Below are experts of layer 9 (counted from 0) of a mixture-of-experts language model. Rows are named router (the router's row for the expert) and show model dimensions 0-127. Each number is 128 + 24 x the weight over its row's rms, rounded and kept within 0 to 255.
Before each expert's rows: a language model's description of what the expert responds to; "comes before" lists some tokens at least twice as common just after its tokens as in all text. This comes from a sample of Wikipedia text that the model never trained on. Tokens count by the router's weight.

# expert 17
It responds to: Middle digits of four-digit years after 1 or 20, such as 1932's 9; also relative words like which, whom, there, as.
comes before: "3", "4", "5", "6", " the", "7"
router [122 146 114 138 137 106 105 108 118 148 163  89 126 159 132 104 137 184 137 127  95 131 127 137 101 132  89  91 133 154 105 135 105 134 141 119 134 147 121 151 169 116 177 101  90 100  86 138 144 136 160 125 152 125 164 133 166 154 111 130 121 128 159 107 112  84 148 103 173 121 146 112 140  91 171 142  96 104  97 104 158 119 174 143 112 124 142 164 167 107 156 146 100 140 105 133  84 171  89  89 135 141 124 131 123 108 124  95 131 145 139 164 118 100 112 148 147  84 128  70  92 118 116 165 108 158 134  89]

# expert 57
It responds to: Leading 1 of years after a dash or date, like 1893–1911, and line breaks ending list items, plus place nouns like park, Creek.
comes before: "9", "8", "|", "1", "\n", "-"
router [103 184 171 119 151 113 124 137 102 134 117 123 129 107 112 103 143 120 100  98 157 112 143 121 118 161 129 122 130 136 132 183 128 151 144 121 148 129 127 139 112  88 127 135 137 131 161 153 163 145 153 174 153 163 168 112 157 121 110 141 120 169 141 137 119  94 135  95 166 122 120 104 153 141  66 121 127 135 147 109 103 130 157 124  97 127 142 109 123 121 132 172 104 169 152 137 106  97  86 118 135 126 120 130  77 157 136 130 139 123  77 119 128 135 119 107  85 116 160  87 100 156 137 174 145 118 126 118]

# expert 38
It responds to: Middle and final digits of years and long numbers, especially after 20 or 19, as in 2015, 2006, 1903, 27:52.
comes before: "3", "4", "5", "6", "7", "2"
router [161 129 117  92 138 119 132 124  81 169  94 129 158 113 115 154 149 150 151 136  94 157 169 120 120 134 126 161 147 126 133 143 106 156 105 116 141 145 118 132 119  83 139 113 116 154  93 121 157 165 115 151 124 131 151 116 134 138  94 130 173  88 114 125 150 145 142 108 119 124 145 118 103 132 104 106 135 110  97  85 134 130 155 139  97 113 138 120 154 133 130 133 111  74 110 137 113 163 143 123 143 144  98 134 158 127 166 104 132 124 133  99 113  98 160 111 168 108 111 143  97 153 122 137 138 129  85 126]

# expert 15
It responds to: Prepositions and adverbial particles after verbs or nouns in prose, such as in, up, on, from, throughout, across, including "up" in upcoming.
comes before: " the", " to", " a", " with", "load", " his"
router [160 136 152  92 123  84  96  90 140 169 121 155 123 158 140  97 131 130 110 105 159 156 167 158 126 118 120 128 109 146 140 122 104 116 118 122 106  91 146 151 148 105 127 150 126 102 120 104 119 105 132 151 112 140 134 121 132 132  93 109 173  98  78 115  89  91 130 137 114 133 141 100 143  93 132 100 107 128 107 102 137 144 144 120 152 148 135 166 133 137  96 150 152 162  76 165 140 137 102 128 149 147 167 109 105 161 142 126 150 159 134 176 149 139  90 174 132 128 141 120 148 134 158 108 125 116 125 120]

# expert 42
It responds to: Pipes, spaces and numbers in month or round tables, line breaks in infobox lists, plus take, took, gave, medalist.
comes before: "1", "2", " |", "-", "3", "|"
router [104 118 140 189 133 138 123 148 121 130 116  88  98 104 124 146 133 124  90 110 126 136 107 113  64 124 106 134 134 109 163 131  98 117 123 145 158 157 138 141 125 137 118  89 142 133 162 148 127 112 117  78 103 138 153 147 114 113 142 169  90 115 131 119 140 130 120  79 131  99 118 115 152 165  89 132 136 118 112 105 114 131 133 116 118 102 128 141 128 126 137 115  75 148 124 134 112 103 118 124  79 120 136 150 169 151 117 148  90 101 105 107 111 112 143 141 102 113 122 142 134 123 114  99  81  85 126 164]

# expert 32
It responds to: Dashes inside tennis set scores like 7–5, 4–6, plus relative and clause-opening words such as which, who, that, because, they.
comes before: "6", "5", "3", "1", "4", "2"
router [147 132 129 185 151 118 150 168 128 133 107 131 148 128 123 133 115 126 130 140 120  82 161 129 154 116 130 106 101 174 108  92 101 125 128 125 110 120 154 139 122 139 142 131 103 132 124  96 141  81 148 111 153 152 164 167 177 143 131 169 107 157 135 135 142 137 116  82 131 112 144 114 111  87 138 122  95 110 123 131 104 130  90 120 156 121 143 160 109 156 125 120 102 132 164 134  87 107 124 153 143 103 115 144 148 130  77 113 117 124 161 168 132 129 112 114 136 108 106 146 102 115 104 171  90 146 128 136]

# expert 35
It responds to: Digits inside years, especially death years in birth–death ranges like (1864–1920); also percentages and name-initial capitals like K, Sch.
comes before: "6", "5", "4", "3", "7", "8"
router [158 157 140  93 112 128  91 110 147 156 141  94 143 146 117 144 135 134 138 153 118 166 142  95 151 123  99 150  76 119 137 124 144 172 142 140 113 133 146 129 143 129 157 128 107  93 120 127 122 154 130 134 107 152 136  96 124 141  96 128 122  99 124 112 144 130 117 113 141 178 144 124 134 127 138 160 128 104 122 110 101 122  95 160 149  78 173 162 149 127 144  97 134  93 148 153 115  89 103 126 124 161  99 111 104 144 124 149 115 139 148 166 114 190 152 136 147 156  70 137 131 123 102  95 111 127 131 123]

# expert 48
It responds to: Line breaks closing table rows in sports schedules and result tables, plus reporting verbs like announced, reported, wrote, stated.
comes before: "|", "\n", " that", " in", "-", " on"
router [178 154 135 169 115 188 104 125 121 107 163 140  92 121 132 150  82 116 119 153 115 134 134 146  94 134 110 170 127 139 152 122 141 146 141 187 144 100 120 124 147 124 133  95 136 123 157 130 117  88 136 154 106 126 155 158  98 119 107 130 160 163 176 128 126 145 111 141 156  83 116 101 158 147  92 162 139 100  97  80 107  82 157 128  86 138 133 167 118 130 156 138  74 138 124 114 129 146 120 139  76  86 163 138 128 117 144 158 120 119 147 129 143 163 114 105 132  99 140  87 102 153 159  93 103 151 110 168]

# expert 8
It responds to: Prepositions opening a phrase in species, technical and album text, such as found from Oregon, during, throughout, adapted from; also F in Fe.
comes before: " the", " a", " his", " their", " its", " this"
router [124 134 137 163 164 148 106 105 120 160 158 122 150 139 113 138 138 210 109  76 158 135 179 120 141 125 128 113 126 157 114  92  94 114 148  96 130 146 105 125 154 135 139 145 113  98 112 118 131 114 119 130 101 145 154 126 115 143  93 122 171 129  91 119 136  97 155 116 108 155  82 116 152  98 143 144 156 138  83 109 144 156 119 114 142  96  80 126  95 121 144 172 158 144  80 141  99 105 135 137 126 138 150 101 113 149 121 132 118 139  91 150 138 173 111 144 128 164 129 146 138 112 134 105 134 119 165 105]

# expert 10
It responds to: Prepositions after nouns or verbs in running prose, such as in, to, for, after, through, during, plus word-initial pieces like after(math), at(mosphere).
comes before: " the", " a", "t", " his", " least", "tract"
router [ 98 144 138 152 155 139 109 133 136 141 123 155 127 122 132 131 131 124 127 122 144 121 174 155 150 129 150  90 117 164 161 115  92 114  98 127 115  95 170 146 147 156 139 136 152 126 139 122 130 122 123 135  80 160 124 119 149 122 141 129 148 160 105 132 127 126 135 132 122 129 154 111 134 147 120 160 134  97 129 110 125  98 101 129 121 149 135 136 174 136 115 128 173 166  92 109 116 156 132 171 111 139 147 126  75 105 140 159 173 145 159 177 158 150 150 131 153 137 160  99 140 100 133 144 127 137 158 147]

# expert 26
It responds to: Word stems right after an article or noun, mostly awaiting a suffix, such as regard(ing), dismiss(ed), After, during, concern.
comes before: "ing", " of", "s", "ed", " to", " the"
router [150 110  99  90 134 112 112  95 123  97 120 162 126 119 139  84 122 139 123 164 168 170 122 175 123 114  99  83  94 148 125 165 113 144 137 145 116 171 159 131 131 134 172 120  96  92 138 158  95 118 137 139 134 145 155 156 113 152 160 111 134 130 125 170  99 110 138 123 139 124 104 159 102 106 148 133 119  90 114  94  97 118 153 137  91 163 143 162 163 145 175 113 144 159 115 143 114 111 124  99 120  71 117 145 139 148 102 124  94 121 111 155 144 129 140 116 124 101 174 131 170 137 152 141 120 114 166 125]

# expert 9
It responds to: Digits inside years, ages and table figures, especially after "age" in birth lines and in sports or statistics tables, such as (age 49), 1965.
comes before: "6", "7", "5", "8", "4", "3"
router [132 146 106 131 114 151 151  91 133 159 133 169 131 139 121 116 144 151 150 131 108 134 194  76 147 141 123 125 120 152 132 140 125 140 149 129 143 122 143 154 148 103 120  90  81 150 116 145 135 128 122 158 128 141 176 110 106 133 129 102 131 120  89  87 139 128 142 118 111 144 114  75 134  99 115 135 111  98 123  91 109 118 107 133 109 107 135 129 135 131  80 173 140 127 121 170 108  89 134 119 172  88 121 139 121 123 138 131 154 111 120 153 100 161 154 145 136 112 113 156 127 112 103 130  96 135  90 155]

# expert 43
It responds to: Digits inside geographic coordinates and numeric table cells, such as 51.84389°W, 16.533, plus the invisible separator character.
comes before: "8", "9", " |", "4", "3", "7"
router [135 111 149 120 145 118 128 110 115 102 126 111 156 126  87  96 138 141  95 127 153 129 122 124 141 130 149 138 110 116  97 169  79 177 169 152 152 121 136 156 118 145 135 133 124 127 128 121 137 130 163 171 152 137 116 124 149 130 143 112 111 136 129 107 129  76 123 117 147 112  87  97 126 144 104 104  90 129 156 112 106 156 137 154 143 144 110  84 138 150 161 120 182 185 136 133 146 154 173 152 179 133 105  79 153 114 127 106 116 172 114 116 109 116  75  93  87  97 119 160 105 167 138 147 106  98 139 132]

# expert 56
It responds to: The leading 1 or space before a year or number, often after in or (, as in 1933, 1920s, 19th century.
comes before: "9", "1", "8", "2", "7", "st"
router [116 141 135 141 137 101 153  81 122 106 102 156 125 124 129 124 186 105 131 152 120  87 102 162 132 125 127 133 107  93 114 128  84 154 177 142 107 112 100 148 133 132  95 194 113 132 124 121 129 166 132 130 138 159 153 151 101 108 112  95 156 171 127 117 172 108 109 172 142  86 120 140 151 137  94 149  83 113  86 132 145 146 136 147 145 131 149  99 127 130 138 156 137 118 118 117 128 129 130 125 154 173 134 156 155 135 139 147 114 154 122 139  97 117 156 140 150 144 153 137  75 133 143 129 126 103 165 136]

# expert 52
It responds to: The digit 1 that begins four-digit years after in, parentheses or dates, such as in 1966, (1926–; also late, aged, stated.
comes before: "9", "8", "1", "2", "7", " episode"
router [153 146 172 128 137 126 134 124  87 134 109 119 127 122 144 102 156 130 102 143 153  87 171 145 141 140 108 155  90 122  71 146 136 115 137 121 112 129 123 140 138 130 135 151 118 157 122 154 161 147 138 179 118 160 133 123 150 164 148 105 150 164 111  88 149 128 148 108 142  91 112  81 155 102  77 124 136  97 102 131 140 113 116 140 115 151 143 123 146 111 129 146 101 159 141 120 120 112 111 149 133 169 150 118 141 139 121 143 114 181 106 109 114 117 153 138 109 167 152 134 102 169 160 159 141 110 156  96]

# expert 40
It responds to: Spaces, pipes and cell entries in wiki tables, especially review-score and track-list tables, such as Star, Length, Score, percentages.
comes before: " |", "1", "%", " Star", "Album", "Track"
router [105  92 154 195 123 131 128 124 107 122 141 144 116 117 128 106  99 134 133 130 165 138  93 121 104 130 136 130 170 152 133 151  97  70 153 122  95 145 140 147 150 105 163 109 142 164  96 152 113 148 119 105 126 120 124 128 119 153 124 132 144 150 161 146 121 168  91 131 104 115 149 114 165 130 140 105 141 141  83 139 144 141 115  74 101 119 124 156  87 111 114 156 130 130 182  95 119 111 119 119 192 101  85 156 162 142 126 127 138 140 117 121 112 114 148 126  76  76  89 133 110 157 122 104  87 142 125 127]

# expert 22
It responds to: The N after seconds marks in geographic coordinates, plus digits inside years and numbers, such as 42°58′42″N, 20(2)0.
comes before: " ", "5", "6", "4", "7", "8"
router [121 155 119  98 144 115  98 132 153 133 172 121 155 133 103 129 139 153 149 162 118 159 142  86 151 123 110 165 111 102 138 129 139 145 109 137 126 123 146 104 107 138  89 147 100 114 102 136 144 136 124 150  80 131 115 109 110  93  99  95 180  92 104 123  96 161 122  79 108 169 113 114 136 153 141 115  93 110 132 106 122 131 131 179 150 146 120 139 108  98 133 121 145 146 161 153 123 108 145 111 106 174 145 130 121 138 118 115 146 155  79 142 137 158 139 154 174 122 119 134 131 160 123  96 129 112 108 134]

# expert 7
It responds to: Opening parentheses after dates, heights or taxon names, as in "(age 20)", "(6 ft", "(Linnaeus"; also until, what, to.
comes before: "1", "age", "2", "aged", " Place", "born"
router [ 77 104 126 143 175 123 109 124 117 156 174 143 112 171 112 125 141 123 129  94  86 166 145 128 132 163 146 174 143 143 120  96 106 136 101 114 159 150 113 167 108 120 138 151 128 147 143 140 113  98 136 126 125 121 130 138 131 122 156 131 145 146  99 107 117 119 122 108  96 124 120 112 140 141 121 153  95 161 152 134 154 155 100 160 160 102 151  86 113 146 121  98  91 111 173  77 135 114 133 110 135  90 152 118 164 139 153 111 123 160 117 164 128 117 119 112  92 139 130 151 129  94 136 115 114  96 136 168]

# expert 51
It responds to: Election results text: verbs like lost, won, elected, and blank or pipe cells in vote tables, such as lost the seat.
comes before: " |", " the", " to", " in", " by", " Party"
router [ 79 107 129 118 118 147 135  95 117 134 122 107 122 110 105 116 150  89 122 166 117 130  92 136  94 130  96 136 140 105 151 115 122 128 141 156 120 161 135 148 119 127 125 125 141 172 164 142 151 139 119 118  97 113 146 176 118  97 148  95 133 137 112 101 116 119 138  98 104 117 100 123  85 158  90  93 111 129 130 134 122 133  72 140 134 121 114 127  72  85 125 104 107 122 156 108 147 156 131 109 162  98 112 148 110 114  96 137 161 168  68 113 147 117 117 128 127 121 119 149 143 111 135 111 140 114  99 110]

# expert 21
It responds to: Middle digits of years after 19 or 20, parentheses in numeric tables, and time prepositions like until, since, on, before.
comes before: "6", "5", "4", "3", "7", "2"
router [147 152 144  76 128 107  93  92 156 111 173 129  94 141 145  89 130 126 133 145  99 140 158 143 132  98 102 120 133 151 104 120  91 178 153 120 157  90 122 148 139 116 171 145 127 102 132 115 131 136 137  92 103 123 142 133 134 132 151 109 195 111 136 105 127 133 115 101  98 157 164 134 178 131 171 177 139 147 138  89 121 190  97 149 153 126 126 116 126  71 139 100 107 117 101 145  89 140 120 158 138 127 100 112 150 122 112 135 107 163 154 146 119  95 150 114 144 158  86 141 141 120 141 143  78 113 112 134]

# expert 14
It responds to: Field labels and heading marks in infoboxes and tables, such as Following station, Genus, Kingdom: Animalia, Citation, ==; also digits inside years.
comes before: "\n", "2", ":", "3", "4", "ing"
router [103 108 125 105  86  87 121 146 101 138  80 124 106 100  89 102 142  94 126 145 110 155 126 178  96 167 128 147 144 100 134  83 106 165 126 101 125 152 156  98  98 106 107 152 128 117 175 116 131 144 131 155  91  68 134 110 170 131 157 140 138 118 104 110 121 140 139 105 145 107 133 130  89 132 170 108 137 126 135 101 151 153 111 139 120 128 108 111 139 142 141 109 124 150  90 159 114  94 121 177 142 153 117  85 128 123 115 126  90 138 146 150 114 128 108 144 140  82 163 167 155 165 112 122  81 156 158 102]

# expert 50
It responds to: Pipe separators and cells in election result tables after Candidate or Votes, such as Candidate | Votes; also the and verbs in prose.
comes before: "%", "\n", " Votes", " Candidate", "|", " GA"
router [108 114 136 149 130 111 127 101 138 102 150 101 117 118 151  81 187 124 139 136 100 145  61 126 117 140 113 174  96 115 106 159  81 130 115 137 178 150 104 132 160 128 141 132 141 134 133 159 138 124 130  87 107  96 101 121 147 125 137 115 117 144 123 147 130  92 113 133 161 150 115 105  93 164  79 122 141 162 183 138 130 133 114 109 158  98 141 144 117 102  97  67  92 134 151 126 118 144  81 118 146  93  85 158 158 147 110 116 125 152 103 105 129 139 114 130 130  82 118 137 115 127  72 104 109 166 109 129]

# expert 2
It responds to: Prepositions after a verb or noun in biographies introducing time spans or origins, such as from 1960, since 2014, until, after.
comes before: " the", " ", " his", " a", " her", " he"
router [146 131 135 141 143 126 136 128 124 153 159 101 150 150 122 112  99 129 117 129 152 158 171 163 131 144 126  93 149 124  81 132 142 141 119 147 132 114 117 107 127 150  85 132  87  85 162 125 119 111 129 112 105 128 136 166 133 117  82 123 158 127  83 117 102  88 130 114 142 107 157 127 135  97 123 128 163 103 100 101 148 135 160 148 133 122 102 108  97 120 137 112 114 145  82  99 111 121 164 113 137 175 140 132 117 143 138 145 103 155 136 164  96 117 130 139 153 156 158  96 105 131 133 134 137 126 166 126]

# expert 44
It responds to: Words in place and institution names after a proper noun, such as High School, County, Road, Creek, Township; plus digits in percentages.
comes before: " |", " School", ",", "%", " Park", " ("
router [124 126 130  97 156 118 113 123 113 117 103 110 150 147 101 111 127 112 119 131 156 106  81 149  97 131 117 154  99 122 145 155 148 122 128 135 117  92 103 137 109 103 118 118 137 110 121 126 149 112 121 127 149 131 149 136 142 150 174 148 113 144 126 120 123 134  91 123  89 159 129 142 157 142  92 112 100 160 115 114  95 120 103 130 145 160 181 112 101 112 130 173 156 139  94 115 109 104 102 150 135 115 124  96  79 159 162 118 134 178 130 122 138 123 134 140 101 143 103 136 112 114 131 150 146 147 134 112]